Below are experts of layer 2 (counted from 0) of a mixture-of-experts language model. Rows are named router (the router's row for the expert) and show model dimensions 0-127. Each number is 500 + 40 x the weight over its row's rms, rounded and kept within 0 to 999. Numbers have three digits each.
Before each expert's rows: "comes before" lists some tokens at least twice as common just after its tokens as in all text; "gets" lists some tokens that make up at least twice as much of what it gets as of all text. This comes from a sample of Wikipedia text that the model never trained on. Tokens count by the router's weight.

# expert 57
comes before: " | ", ".", " |", "–", ",", "; "
gets: "10", "11", "13", "12", "25", "14"
router:479475497516469494499514411510477551493461512465458467413492490465483485427568530456506572517550506438440521485521483507473470561529507561447508530527463495532570466556475521516490480504415495532490529489475459522493515504419508534501443463555470512534474451527564501428481455556543508482464556522495486502452547488441458433512550509553503486473557505468600446472493486459473455512519

# expert 58
comes before: "0", "1", "2", "3", "6", "4"
gets: "–", "1", ",", " | ", ".", "2"
router:497520462489472477474478434528455534558503503464517582409432490449512447450519554486510519459537519402453514446551555474520452523561449546449549501550437471516559464498484504585508490521425472521455520467481472527456546558434522513460507492566558532547493452501496511469596412521522445541450552511489469531420526556483460461526533511569522510466537522510520457491517420443456488527528

# expert 35
comes before: "==", "===", "The", "=", "In", "In "
gets: "\n\n", "\n", "orn", "if", "ain", " clos"
router:523531473553432486488530477579475530540473472449491556486468478480525474468542560504523534448519527485454496469542525492575413558502497556472493529547475486505570505557493550532544513516436479522470509493482432559449500507441513525483546459552533547514529500493550468491518439545529431598454502545477473511397521490455419438541544541555525474481569546480557429484542454488486483542539

# expert 55
comes before: "1", ".", "2", ",", " and", " in"
gets: "–", "\"", "ers", " to ", ", and", "her"
router:551517433545433452480511438516479539513482441438504503444474458491520429466519547479504568445534487474452494479559568509496426482523498525468516540509450518520520505496434498509530514517465454486461504488465421493498532551417538457523574487529519540517543517449508446471530477536536494554449531526465467482400516470426478456525503520533515468469571551476542431477584473477456486539522

# expert 70
comes before: "\n", ", ", "\n\n", "| ", "|", "- "
gets: " |", " | ", "\n", "ated", " at", " |  |"
router:498507495500442463478477459536501597537509448415481521431431492470548428458557549481530545478546511431502503467519537506551467533506505567447515516529478485535606492550450525490537514482492480544482533486456469502466553479416524527485518446528503532528510503505542499480530457525519484531469520559513468522454515552464456476542516509530551515450545539469556481432524461401427471508502

# expert 21
comes before: "\n", "\n\n", " | ", ",", " |", ";"
gets: "==", " ==", "\"", " ===", "===", "C"
router:494472500486454434470483466529482600486494450465497466472462517514486429432611542502523572509542489419473540504567514502521452486518522597443464542487470486569572488531469512491527524499495486557452507506482439506500527492467508535501551490521466591471537471528506442477483466499504460570481521500517507521409497489446495440507558482532517477460553521540554443487532437468461466512514

# expert 60
comes before: "\n", "\n\n", " Al", " X", " % |", " $"
gets: " |", " |  |", "|", "us", ":", ") |"
router:479515483505462442465521445516504551543518481411460522471443495451549473456556560501529535535500561450498486478559523525517478545530497534474539503501440460561531497558453544535530575539460472524467536500473456564515524542462548485436487491529522563481522494513530512469533471499545465555422545559526425530462508515475457481505505512532484465471521586470546432463513464437435450495563

# expert 23
comes before: "-", "1", "2", " | ", "5", "7"
gets: "\n", "8", "9", "7", "6", "5"
router:542512448531459444485508491498497551516459483417535569455474491497528467475540519476503503444488523441481501446507608493517452509535458526443514516484467532528548468493440486571555492482443483530466537431460449574482498570441533454474540463566536527526530518479472478443564495540529462552456475515469497519431498512470495453504554562541546470509558553481538436454544462431425464567499

# expert 0
comes before: "==", "===", "The", "|", "| ", "="
gets: "\n\n", "\n", "ot", " be", " who", "P"
router:478513449507471472454511458545478559534491444437473532483468502461539456443607557487501527496533511474410489465527505444574469544511502572447547532569435496535575466562478513515516521496435445480495542485488433520475517534418549526502494479590540514519498479459483484495556469561530476553436542526460489491439517513439438454553508542551516488489530542465560458473509453463479456552545

# expert 20
comes before: "| ", "-", "|", "- ", "|  |", "  -"
gets: "\n", ")", "I", "ost", "ight", "|---|---|---|---"
router:490527488525439455525534458533491580571495473466468533463471438480537458488566523502539541465518524442458477451556542473493479576506512540477480532517500461507567493556479502569475534497419478522508463511479454544467530503429518553494493437569523524522481489468547536476557462555537455588439527555471447539433557496479481462507543554565504474474542515451569453452522444449465476506469